{
  "num_hidden_layers": 20,
  "hidden_size": 128,
  "n_experts": 128,
  "experts_per_token": 3,
  "d_expert": 64,
  "d_shared_expert": 64,
  "hidden_act": "swiglu",
  "moe_layers": [0, 1, 2, 3, 4, 5, 6, 7, 8, 9, 10, 11, 12, 13, 14, 15, 16, 17, 18, 19],
  "router_score": "softmax",
  "normalize_top_k": false,
  "routed_scale": 15.3,
  "balance_loss": 0.00261,
  "balance_bias": false,
  "router_z_loss": 0.0001,
  "init_std_router": 0.0177,
  "lr_router": 0.000796,
  "num_attention_heads": 3,
  "num_key_value_heads": 1,
  "head_dim": 64,
  "vocab_size": 8192,
  "norm": "rmsnorm",
  "norm_place": "pre",
  "norm_eps": 1e-05,
  "positions": "rope",
  "rope_theta": 2700.0,
  "rope_fraction": 1.0,
  "qk_norm": false,
  "attn_scale": 0.125,
  "tie_word_embeddings": true,
  "parallel_block": false,
  "init": "normal",
  "init_std_qkv": 0.0634,
  "init_std_o": 0.0,
  "init_std_up": 0.0634,
  "init_std_down": 0.0,
  "optimizer": "ademamix",
  "learning_rate": 0.000432,
  "lr_mult_up": 0.743,
  "beta1": 0.9,
  "lr_head": 0.0141,
  "warmup_steps": 513,
  "schedule": "wsd",
  "decay_fraction": 0.687,
  "decay_shape": "linear",
  "final_lr_fraction": 0.0,
  "batch_tokens": [32768, 65536, 98304],
  "max_seq_len": 1024,
  "doc_mask": true,
  "train_tokens": 640600000,
  "max_steps": 9909,
  "dataset": "wikipedia_en"
}
Below are experts of layer 4 (counted from 0) of a mixture-of-experts language model. Rows are named gate (a neuron's input weights, with its number), up (a neuron's input weights, with its number) and show model dimensions 0-63. Each number is 50 + 12 x the weight over its row's rms, rounded and kept within 0 to 99.
Before each expert's rows: "gets" lists some tokens that make up at least twice as much of what it gets as of all text. This comes from a sample of Wikipedia text that the model never trained on. Tokens count by the router's weight.

# expert 4
gets: "an", "in", "al", "o", "ian", "on"
gate0:58 42 65 35 32 35 48 57 72 44 45 63 53 51 43 65 43 48 52 27 53 40 36 50 54 60 73 43 39 46 63 64 53 43 56 56 39 74 40 49 57 27 66 82 55 43 50 47 58 41 42 32 55 66 66 48 56 66 56 61 47 64 46 52
up0:49 65 39 53 48 60 67 37 70 72 70 50 50 61 69 44 42 59 36 55 64 52 66 35 33 70 65 60 72 55 56 41 53 61 44 41 57 45 23 43 34 69 29 44 47 50 56 46 39 43 62 69 43 49 40 49 69 39 56 49 48 46 60 45
gate1:60 48 76 52 29 38 58 58 46 55 64 57 40 44 44 54 55 42 44 52 45 73 48 39 42 48 62 24 53 60 30 60 54 59 56 61 53 36 82 69 36 56 38 37 29 52 44 36 51 40 41 42 54 54 53 52 49 45 64 46 47 57 66 52
up1:56 71 30 47 59 60 58 47 47 43 66 50 55 46 38 48 59 53 39 66 44 38 62 34 46 46 45 74 81 43 48 56 45 47 43 47 40 57 78 62 44 60 44 33 62 45 49 48 50 58 62 62 54 60 59 63 33 54 44 59 48 55 65 30
gate2:61 69 38 65 61 50 45 67 70 47 44 43 43 64 34 60 48 52 54 56 57 36 45 52 62 36 48 62 42 54 63 44 32 48 42 32 50 58 30 59 31 31 65 52 52 47 61 38 47 38 12 41 53 50 47 48 48 55 29 42 63 33 29 39
up2:47 81 47 62 75 66 53 57 60 46 47 53 43 52 58 59 50 59 66 39 53 65 56 40 68 56 81 34 55 45 50 55 48 50 45 37 21 72 44 29 55 47 57 49 54 45 54 39 47 49 35 36 50 36 59 44 51 64 50 42 54 61 32 45
gate3:60 45 30 47 30 51 35 80 60 51 55 47 64 42 57 65 47 35 46 52 35 60 73 42 75 32 48 53 49 40 38 51 59 55 65 43 27 36 58 40 65 55 65 56 39 58 54 46 16 52 51 45 59 44 51 48 15 41 36 50 38 45 53 54
up3:39 45 46 51 38 48 58 54 47 59 60 39 71 37 59 69 49 64 43 42 54 58 56 57 61 42 50 40 51 42 54 71 63 51 29 46 37 46 44 70 36 46 30 35 61 40 72 51 41 44 45 66 67 52 68 40 15 42 26 65 35 43 83 32
gate4:52 38 48 33 58 39 58 63 49 54 12 53 53 53 33 49 41 41 35 41 34 55 43 58 40 41 35 44 45 38 47 72 47 56 66 40 62 36 51 72 36 62 60 37 11 47 48 68 44 38 32 45 69 39 50 47 56 32 24 47 59 45 27 47
up4:39 55 62 47 39 53 47 68 28 61 57 57 60 60 43 34 54 51 44 38 76 65 32 73 43 44 51 49 43 55 55 48 48 29 42 75 56 44 52 61 40 47 60 51 48 54 51 44 54 50 47 46 46 48 51 38 70 62 38 49 62 62 40 68

# expert 41
gets: "ian", "ia", "on", "iff", "ion", "ino"
gate0:43 55 35 60 41 55 58 51 44 58 36 32 55 50 64 63 49 46 19 44 60 68 46 56 41 49 46 56 49 41 45 63 35 53 55 63 59 45 49 43 43 38 47 41 63 54 39 46 50 37 67 42 47 27 60 30 65 41 68 46 59 54 32 56
up0:42 54 59 47 57 66 70 63 46 57 50 69 56 51 61 57 61 23 66 48 23 54 52 59 75 76 63 31 45 59 56 39 53 52 59 48 55 49 42 46 58 50 33 45 55 55 57 44 52 61 44 54 57 44 46 61 60 64 46 52 49 37 55 43
gate1:44 58 48 48 55 31 50 47 47 64 50 65 55 39 46 77 39 32 37 35 49 33 68 45 54 68 48 44 45 36 59 46 46 34 57 67 28 37 79 60 58 54 32 42 53 48 70 25 44 34 34 67 55 52 49 47 42 39 32 39 44 55 44 25
up1:42 41 53 47 33 62 23 56 52 46 67 47 54 40 56 50 57 62 65 29 58 54 55 48 38 65 61 49 42 35 53 46 63 62 41 61 56 38 76 68 43 58 68 42 52 47 57 56 54 65 64 39 62 47 65 57 51 53 36 68 63 53 59 43
gate2:54 64 56 26 71 45 52 53 54 59 53 56 51 57 52 48 37 48 55 53 61 64 56 61 23 52 49 53 47 40 48 26 50 21 63 65 57 48 28 60 28 56 39 35 37 57 76 46 39 31 38 65 54 47 55 41 69 53 46 60 49 40 43 86
up2:47 44 58 45 42 64 63 51 41 52 51 53 51 53 50 48 58 32 73 56 56 52 66 67 50 20 56 68 48 34 55 36 53 62 51 74 38 37 34 59 57 66 25 44 51 52 62 45 35 43 55 66 47 53 67 33 46 45 43 63 20 59 46 63
gate3:37 43 53 52 34 54 39 62 46 45 66 42 66 54 50 55 55 42 41 52 45 59 50 55 68 51 55 61 47 60 54 67 39 34 79 53 48 50 58 55 51 68 54 57 51 30 62 35 57 56 54 48 40 31 63 51 81 59 69 52 50 53 52 73
up3:25 43 31 44 45 61 53 45 44 72 62 50 40 28 44 45 29 51 30 49 49 60 58 38 36 38 61 41 64 41 58 27 46 51 56 35 61 59 65 50 46 51 46 35 45 71 59 55 18 42 49 57 60 42 57 13 45 47 60 55 39 47 33 62
gate4:54 34 43 53 39 58 34 49 42 31 59 42 39 69 45 77 39 60 53 51 52 70 48 51 47 12 59 49 45 60 35 68 66 40 41 50 48 41 19 50 40 49 52 48 63 53 54 41 40 50 46 43 53 58 50 27 61 51 78 39 60 46 45 60
up4:52 41 60 58 54 57 33 29 51 64 56 66 50 47 62 35 37 48 35 60 45 39 51 48 57 47 37 61 72 58 63 48 50 31 47 68 84 39 71 20 54 47 20 55 48 49 61 51 49 63 46 41 48 61 50 45 45 30 30 49 52 39 58 67

# expert 123
gets: " time", " year", " season", " years", " place", " day"
gate0:42 48 59 49 44 31 51 36 56 31 47 42 53 56 45 53 42 57 40 52 62 39 58 46 36 54 53 40 57 51 47 72 52 43 56 56 35 57 29 47 50 42 52 66 61 63 52 38 59 57 22 60 30 28 51 56 78 43 68 58 53 56 64 57
up0:41 75 60 69 61 23 66 49 44 42 49 51 52 50 52 24 57 47 36 40 61 48 74 50 42 44 41 47 63 41 44 30 66 41 75 53 32 49 27 61 56 55 23 52 67 49 46 36 43 67 22 63 48 34 58 57 55 56 73 49 52 58 42 51
gate1:47 46 46 49 46 20 41 47 42 48 43 47 40 68 67 38 31 64 59 60 86 37 36 56 51 42 62 64 44 31 43 32 40 47 49 56 60 40 70 53 58 56 56 37 62 67 45 58 53 47 66 49 37 39 51 54 65 62 72 69 49 43 49 58
up1:66 57 63 44 56 39 44 46 27 67 42 42 42 46 60 43 61 57 58 49 48 44 51 72 50 38 56 42 78 25 69 43 46 56 67 59 36 40 19 31 49 43 58 70 38 40 46 58 53 51 50 64 30 54 39 60 50 50 56 73 47 46 51 38
gate2:27 53 54 83 42 49 52 49 28 40 39 43 40 62 52 22 63 38 38 59 48 35 57 46 27 48 52 58 63 45 49 41 47 40 53 44 58 48 49 45 41 51 30 58 67 29 45 47 64 50 63 54 50 83 47 50 55 31 62 31 44 61 50 55
up2:49 56 23 58 58 57 52 55 55 65 64 54 65 52 72 35 59 48 46 37 57 61 36 50 60 44 64 47 31 47 52 76 41 50 69 63 36 30 49 43 62 34 30 43 77 40 38 43 61 70 59 26 81 70 56 54 42 53 61 55 66 49 43 52
gate3:74 74 54 62 58 50 34 56 53 51 53 48 60 65 28 81 66 55 51 64 53 28 46 63 83 61 49 52 60 63 33 56 48 51 33 47 53 55 45 51 45 39 42 61 41 49 63 47 49 47 69 61 41 59 46 41 60 54 44 21 46 39 54 45
up3:56 36 39 43 42 51 61 54 49 39 44 35 48 25 51 49 41 53 45 43 61 49 54 46 36 26 56 45 34 48 59 35 44 53 58 37 50 57 50 64 41 25 61 40 59 58 62 48 52 57 63 53 53 47 57 41 41 38 40 57 71 70 33 64
gate4:70 54 32 32 35 59 47 68 70 47 60 37 39 32 31 54 69 69 43 41 55 45 40 48 25 44 55 60 71 54 55 43 38 49 50 60 32 56 53 41 54 32 42 32 42 41 61 28 35 33 54 55 50 61 54 51 38 51 61 27 39 42 44 47
up4:45 61 51 44 52 62 40 44 49 45 59 55 59 25 43 48 48 51 45 48 57 59 53 52 55 12 47 65 34 45 58 65 60 77 71 47 68 52 27 55 57 64 59 62 65 53 32 53 38 69 53 50 34 49 70 71 55 43 48 50 74 57 52 55

# expert 95
gets: "-", "|", "=", "A", " non", "T"
gate0:90 33 51 40 39 48 39 48 45 50 51 55 69 48 24 62 21 44 44 59 50 58 55 51 52 43 39 54 49 38 68 45 30 33 82 63 61 64 50 73 42 49 39 50 67 29 75 59 49 49 41 51 58 56 63 51 48 47 41 30 54 47 50 58
up0:19 56 48 78 61 49 54 48 66 59 54 50 41 43 67 50 39 60 51 45 64 54 48 53 47 30 47 61 46 55 40 41 56 41 26 22 54 56 44 51 75 46 39 53 38 59 48 49 55 53 44 61 49 23 52 42 55 55 65 58 53 41 38 49
gate1:64 36 63 54 55 45 42 37 52 48 48 72 42 20 41 63 57 53 35 55 67 56 34 61 55 36 44 62 44 18 62 47 37 39 44 60 69 45 64 65 24 66 57 55 66 42 50 67 72 57 58 53 53 50 67 56 55 45 27 65 62 43 63 59
up1:58 47 55 66 56 60 66 63 33 51 47 54 36 25 58 75 33 45 52 51 49 39 54 48 48 53 56 45 35 60 76 46 37 50 27 47 56 47 50 57 49 48 47 22 59 51 63 56 57 45 59 60 33 79 58 75 33 44 57 52 54 51 62 37
gate2:64 55 49 37 46 69 59 45 75 40 50 54 59 52 55 51 51 53 38 59 64 18 42 41 54 70 71 53 62 65 48 47 46 47 71 54 42 29 50 52 64 45 67 41 44 70 54 43 48 53 47 48 49 46 39 51 56 49 43 50 46 27 72 31
up2:56 72 59 54 40 41 55 49 51 47 50 38 41 36 59 46 27 47 45 48 31 61 50 52 37 59 56 61 66 58 52 28 53 40 55 49 39 55 47 56 42 85 58 16 48 45 76 60 36 56 47 66 40 49 53 45 48 45 53 38 45 54 43 69
gate3:72 72 62 64 47 61 47 58 45 43 39 55 40 55 47 50 47 54 37 51 30 23 50 49 50 38 34 54 45 34 43 37 30 60 47 47 52 46 57 60 33 56 54 17 52 44 49 25 40 55 26 46 38 55 62 66 37 40 35 32 39 55 50 35
up3:47 32 42 56 33 72 34 54 42 61 54 49 44 39 39 41 41 65 59 54 61 40 30 55 68 59 52 36 41 48 47 43 51 58 52 42 27 63 58 59 34 61 56 44 55 26 39 18 44 61 60 45 40 49 62 63 40 46 49 52 49 78 57 55
gate4:52 44 35 39 57 56 68 57 84 38 41 42 41 27 57 50 29 47 60 75 29 50 38 44 51 53 53 64 53 40 47 50 56 42 40 61 60 37 63 39 51 70 74 48 44 62 41 59 45 45 49 53 27 50 38 67 43 47 72 68 47 73 58 55
up4:20 46 47 32 56 58 60 51 60 52 44 51 34 34 67 35 38 43 48 44 27 58 69 58 41 34 43 35 44 39 54 68 55 49 52 46 54 34 57 51 47 32 64 46 34 72 42 37 51 61 51 46 20 26 46 68 36 43 65 58 45 63 48 49

# expert 59
gets: ",", " |", " –", " at", " and", ")"
gate0:70 42 49 62 39 40 43 60 53 33 39 37 73 36 29 50 44 42 36 37 55 37 41 59 42 54 59 45 55 41 35 54 39 30 47 45 56 40 39 57 48 31 50 56 35 46 57 36 28 21 28 46 51 74 66 58 45 33 60 64 37 42 39 64
up0:50 63 64 41 60 37 46 52 52 66 64 67 56 51 51 61 62 65 26 55 51 69 63 42 49 50 43 35 58 45 49 48 50 55 44 52 64 54 52 56 61 22 26 37 63 34 64 59 58 65 60 35 87 60 54 45 70 38 36 48 64 62 45 59
gate1:43 45 42 47 40 62 47 63 29 61 58 71 42 41 46 42 62 73 66 60 45 60 37 55 45 50 48 47 43 32 47 20 55 62 46 06 50 54 36 51 56 44 73 43 61 46 53 50 43 54 52 35 41 47 71 58 34 50 74 49 32 33 44 48
up1:68 48 61 43 74 57 64 47 24 44 51 51 53 43 46 63 36 42 48 28 52 41 47 48 43 60 52 50 59 63 44 63 17 35 43 53 32 50 51 37 45 54 48 63 53 32 46 39 69 49 51 65 34 53 52 37 67 54 67 56 58 51 51 49
gate2:64 43 54 43 43 41 36 73 76 48 51 60 60 24 35 45 60 48 42 50 60 54 59 62 53 35 43 54 51 31 38 48 33 48 61 51 62 48 48 72 41 53 43 55 46 26 54 28 43 26 32 43 42 67 74 55 45 22 51 45 47 52 42 55
up2:57 43 35 57 67 45 36 45 48 54 66 54 45 52 56 38 38 67 54 50 63 60 71 42 52 46 62 55 65 34 71 58 59 66 54 66 54 63 57 64 42 54 46 42 62 35 50 59 42 42 59 25 61 66 52 47 30 58 68 71 56 64 68 48
gate3:55 45 54 46 42 49 37 62 45 41 43 46 54 47 49 46 69 35 50 58 49 43 47 81 56 20 54 50 57 43 35 41 43 46 48 31 69 39 38 56 50 40 62 86 56 44 52 29 29 40 40 45 43 55 37 57 73 44 60 56 57 41 46 59
up3:56 42 40 44 58 52 47 64 60 74 38 58 60 38 53 48 41 41 21 48 62 37 62 41 50 49 48 53 47 53 55 76 37 30 61 66 26 41 80 54 50 53 36 27 44 45 45 47 58 46 40 52 52 42 58 54 61 46 56 49 48 57 57 61
gate4:53 47 48 66 31 40 46 76 58 34 43 53 54 36 34 62 68 38 37 41 62 46 49 75 54 50 43 54 55 42 44 37 49 39 52 34 51 38 37 78 45 48 52 39 53 39 60 32 43 38 25 44 54 72 76 44 32 36 43 43 43 49 34 66
up4:52 67 48 54 44 59 45 32 57 35 47 56 40 50 53 40 42 69 61 64 78 55 59 41 50 44 54 47 48 42 47 38 62 60 62 71 36 48 50 65 43 27 57 70 60 68 59 66 60 58 65 30 61 42 46 60 55 51 58 40 47 58 56 47

# expert 9
gets: "a", "ta", "ia", "o", "ana", "na"
gate0:47 30 59 53 38 61 13 60 29 27 45 57 75 46 53 56 49 55 41 35 52 33 58 38 51 44 57 42 56 53 47 55 44 49 33 43 30 65 54 53 42 39 42 38 34 52 67 33 47 49 48 55 46 64 59 43 60 52 10 48 28 42 32 44
up0:44 55 44 60 47 49 59 55 65 52 64 45 31 43 61 63 69 50 57 47 58 44 52 42 61 78 60 37 71 29 47 49 66 51 47 44 49 61 44 28 38 63 48 68 50 46 37 48 33 29 34 50 51 44 57 39 60 63 50 63 66 55 42 44
gate1:61 43 39 42 49 72 18 48 47 59 56 61 59 50 50 16 57 62 55 46 38 39 60 48 43 64 31 42 52 42 50 57 55 67 49 53 49 47 53 54 54 63 63 48 70 61 44 51 54 52 54 40 47 39 64 40 58 42 42 64 43 55 50 45
up1:41 50 45 50 63 70 55 41 51 28 56 38 67 56 40 58 56 51 40 29 51 39 45 47 59 44 73 63 62 80 38 36 70 39 42 61 45 54 41 54 54 42 70 55 48 51 67 43 45 41 61 59 58 27 37 50 59 70 46 35 49 36 42 63
gate2:62 40 52 48 31 41 58 58 52 48 60 69 56 62 38 59 51 44 53 48 28 40 52 57 49 25 44 58 45 41 46 58 33 42 30 37 54 36 54 49 49 29 60 57 29 69 61 46 46 47 51 55 61 29 66 50 46 55 29 53 60 51 56 53
up2:50 35 66 66 25 44 30 43 28 60 62 52 51 64 46 52 90 81 64 54 61 55 58 57 50 48 39 54 54 50 52 40 55 46 53 48 53 47 66 69 59 51 59 32 52 41 70 38 47 42 41 52 61 49 56 44 58 60 56 76 49 40 58 62
gate3:53 63 56 61 38 44 19 45 50 31 43 40 39 60 66 30 47 48 41 59 56 61 39 56 35 49 52 47 41 49 55 44 61 67 63 35 40 45 41 38 45 58 61 38 63 46 29 49 48 23 51 47 30 52 66 40 25 54 67 58 30 45 67 44
up3:64 42 43 35 37 58 60 56 45 57 51 59 91 59 30 28 53 56 80 52 53 45 40 61 58 33 25 59 58 41 29 52 32 48 47 58 73 43 60 55 70 44 52 63 54 39 45 51 61 53 53 55 51 54 47 59 54 59 48 46 64 61 43 35
gate4:46 52 74 43 65 47 43 52 48 56 55 39 69 48 40 57 65 40 51 49 55 61 64 48 48 61 40 42 28 32 48 45 52 38 57 62 79 43 38 30 39 39 43 63 59 46 62 52 43 56 49 46 55 64 73 56 60 35 67 40 45 55 60 52
up4:61 41 55 47 25 55 60 39 49 56 53 41 54 61 62 67 63 46 38 49 42 57 44 52 38 64 71 64 63 25 54 43 61 47 52 29 30 56 24 39 58 48 58 42 38 46 73 57 48 44 46 66 51 43 60 45 56 41 37 54 56 52 67 55

# expert 63
gets: " ", ")", "s", ",", " S", " and"
gate0:50 45 58 60 36 33 37 73 69 33 38 42 64 40 41 47 65 54 31 48 56 47 33 69 54 33 60 61 49 49 40 62 39 50 53 41 53 38 39 53 53 32 54 69 33 47 55 42 43 37 31 42 42 60 58 29 63 55 54 43 32 49 51 49
up0:60 68 83 39 57 44 45 52 57 38 55 47 11 68 49 70 34 60 50 58 58 53 44 50 52 74 64 52 52 36 56 36 27 44 46 50 41 48 64 55 51 71 35 24 60 45 49 59 57 38 60 31 74 40 66 35 33 59 55 34 50 44 44 56
gate1:74 63 63 54 39 52 30 59 49 39 50 63 69 40 38 43 56 40 57 59 66 54 38 63 54 41 50 45 65 48 30 43 42 45 46 39 68 28 14 67 59 46 60 52 51 62 54 36 36 33 30 45 39 59 64 45 43 44 64 31 46 28 44 67
up1:55 64 51 49 25 51 54 49 38 54 56 37 57 59 31 52 30 48 51 34 43 54 37 45 34 56 54 39 53 61 52 59 30 40 47 57 40 51 41 59 56 37 41 49 21 45 53 53 65 37 45 46 62 60 29 27 39 47 44 61 33 52 53 57
gate2:54 49 47 51 43 61 47 74 63 35 47 51 66 56 41 58 54 45 46 38 38 52 51 63 48 43 46 45 59 42 35 40 41 34 52 37 41 44 31 58 42 45 52 58 31 74 73 44 35 50 49 54 49 43 57 52 58 55 56 46 39 53 48 72
up2:41 40 24 56 53 62 47 49 45 57 64 44 50 57 35 56 54 60 60 25 55 55 42 34 55 43 47 49 42 68 49 61 57 33 33 42 62 64 53 47 32 56 44 52 60 37 75 47 39 51 42 56 47 55 41 26 54 65 22 60 48 35 64 36
gate3:72 54 47 62 38 33 51 66 56 44 37 54 71 18 40 49 60 32 44 48 48 47 42 60 46 42 61 54 61 31 33 60 37 50 62 50 49 34 44 56 47 46 54 53 31 42 48 31 34 30 48 47 47 71 71 53 48 34 53 32 51 41 28 65
up3:47 31 62 46 51 57 24 52 63 43 81 38 40 49 42 51 46 64 58 46 75 65 31 49 62 46 45 54 48 54 59 43 66 48 43 75 75 48 41 55 57 51 80 53 65 47 61 49 29 36 63 58 48 39 48 55 64 31 37 60 51 48 65 59
gate4:65 55 47 60 12 47 40 65 39 52 56 56 77 35 42 46 58 34 30 50 56 39 55 61 51 58 63 63 69 52 32 49 34 42 68 40 46 26 39 59 45 53 51 39 36 66 54 17 43 42 45 44 42 60 53 57 35 47 65 41 56 38 36 64
up4:52 55 46 51 40 45 67 46 38 67 45 53 62 48 57 35 41 47 34 39 37 64 68 44 58 57 64 41 47 56 55 37 57 46 39 53 44 40 45 37 57 74 46 66 56 58 42 44 29 55 58 55 90 37 29 48 40 44 53 48 82 69 57 50

# expert 79
gets: "==", " his", " life", " career", " ==", " a"
gate0:62 35 58 43 63 71 76 42 66 34 66 61 45 18 48 56 34 57 47 60 69 32 56 52 41 26 44 60 42 53 53 62 24 57 31 63 66 52 54 38 58 41 73 57 45 43 58 40 63 40 54 45 38 42 51 50 69 39 40 68 43 50 55 44
up0:27 47 38 57 75 52 46 55 43 26 59 58 49 67 57 66 37 50 24 51 68 54 58 32 41 52 63 27 36 44 50 43 48 29 24 33 57 75 63 63 34 38 17 45 42 59 45 54 43 44 28 62 51 53 56 44 65 47 71 53 25 36 57 34
gate1:57 52 54 58 35 43 25 40 31 60 33 62 52 63 22 36 38 36 46 46 66 26 61 45 47 54 40 63 42 47 47 49 41 52 61 56 55 45 41 50 57 68 28 49 51 53 55 56 35 49 29 52 40 76 59 43 49 57 51 44 36 54 51 54
up1:66 45 46 50 40 48 66 44 27 68 50 38 58 58 63 35 68 46 48 55 28 56 42 56 57 41 62 76 74 40 45 60 53 64 65 50 46 36 18 60 38 49 36 29 41 53 54 45 54 58 68 48 44 72 55 71 74 50 18 43 57 58 56 39
gate2:53 80 71 63 52 49 31 46 73 39 57 43 35 61 57 51 68 46 46 72 60 48 36 59 63 47 31 51 72 43 51 31 47 63 53 45 61 59 52 57 65 56 41 65 50 33 46 63 65 52 48 44 40 79 69 53 70 55 40 44 41 32 33 43
up2:44 65 55 17 51 66 38 48 47 58 64 36 54 76 47 66 42 58 34 59 44 55 56 57 48 49 43 33 40 72 36 80 56 53 61 43 48 55 12 56 44 44 49 47 25 56 54 53 49 42 60 62 54 31 37 23 56 54 59 51 52 48 55 52
gate3:41 50 42 58 59 60 77 46 50 31 49 64 53 49 62 61 45 39 24 52 45 34 66 75 51 39 39 29 56 40 54 30 46 44 33 61 59 28 75 61 63 33 44 49 63 65 75 45 50 25 56 62 25 51 52 60 41 47 56 42 59 70 35 43
up3:48 45 49 46 62 52 69 47 47 34 66 64 60 43 53 86 47 43 67 61 67 57 58 45 52 54 50 30 35 59 55 46 43 71 56 42 51 41 65 58 45 41 57 50 79 50 58 54 57 42 38 42 56 59 55 54 82 36 47 74 63 61 54 45
gate4:23 84 61 53 44 35 73 38 54 62 51 46 51 57 44 45 70 56 27 50 57 58 20 64 53 30 63 44 70 55 25 54 57 45 42 28 46 47 30 49 44 59 56 41 34 63 42 32 39 50 59 65 56 50 55 68 57 53 72 27 44 40 56 56
up4:39 45 60 54 44 42 53 30 47 71 67 54 47 62 58 74 64 47 53 73 65 50 28 67 32 35 55 36 58 44 41 49 39 51 55 49 63 41 40 44 36 53 44 25 56 45 46 24 35 47 46 53 47 31 49 49 70 53 63 38 50 45 55 66

# expert 23
gets: " of", " in", " for", " at", " from", " most"
gate0:56 46 41 56 60 37 55 51 49 59 45 51 51 55 52 31 92 54 49 53 33 66 55 47 40 45 51 42 44 67 42 69 43 62 38 14 52 41 45 53 49 33 43 64 39 50 44 56 45 31 57 47 43 53 43 42 43 42 71 53 33 34 73 57
up0:60 80 54 53 37 63 47 64 58 32 53 44 53 55 67 41 27 42 42 63 56 58 65 45 54 45 44 60 56 42 61 31 44 56 51 35 46 75 33 51 74 54 41 49 44 36 69 61 31 41 60 52 45 45 48 28 35 66 20 55 45 52 47 38
gate1:38 23 34 64 58 61 45 58 48 45 34 64 49 62 43 62 65 37 57 47 52 51 59 37 59 38 50 35 49 28 28 46 50 43 47 42 44 46 57 55 54 12 46 47 44 50 46 59 60 60 53 58 58 61 61 38 49 57 50 46 32 59 35 41
up1:74 54 65 22 55 43 37 47 47 68 53 75 63 42 49 54 34 49 51 21 36 60 62 57 51 49 44 71 40 53 46 68 51 31 49 80 42 47 58 61 49 64 51 57 54 45 58 35 59 40 39 53 59 49 47 29 55 52 50 67 64 53 68 50
gate2:84 85 54 37 52 51 64 50 36 37 58 64 66 52 50 63 55 51 52 60 44 39 64 59 48 54 52 52 64 45 37 58 49 45 58 56 65 59 49 61 60 60 28 54 31 49 65 47 68 38 56 50 53 55 43 51 30 51 41 27 37 45 52 48
up2:36 47 45 39 48 71 43 55 30 59 43 37 46 52 40 48 13 52 57 34 46 35 47 44 55 43 45 50 48 63 58 34 43 62 38 67 43 44 42 40 48 51 75 26 72 61 45 51 44 72 46 52 28 36 72 76 64 50 60 96 63 46 61 64
gate3:89 43 52 34 60 67 33 50 22 44 44 65 52 34 46 47 56 49 53 62 59 54 69 44 57 44 46 36 71 65 42 65 56 22 45 35 55 32 58 55 51 43 60 70 61 38 38 53 63 36 49 43 49 57 62 52 63 47 57 48 52 56 47 47
up3:30 39 44 44 46 51 54 42 62 39 45 53 39 59 65 72 46 62 59 53 51 72 52 37 45 62 49 41 40 43 52 44 60 30 39 29 41 47 45 51 40 33 42 30 26 62 53 80 41 47 51 41 56 61 57 38 33 55 37 36 31 64 62 39
gate4:65 61 74 58 60 42 27 57 53 31 49 43 44 46 54 47 38 59 41 45 49 77 57 50 43 20 38 63 56 39 50 49 53 25 29 58 60 49 36 45 38 53 56 61 42 51 36 51 39 37 38 51 51 57 57 28 48 58 29 40 31 44 29 38
up4:54 29 56 82 33 90 60 39 54 55 49 53 50 38 36 48 28 55 37 55 66 38 29 49 31 47 57 51 53 61 33 61 52 52 44 47 55 47 62 41 42 51 45 21 50 51 62 50 46 73 49 41 57 44 46 58 40 50 48 34 63 49 68 51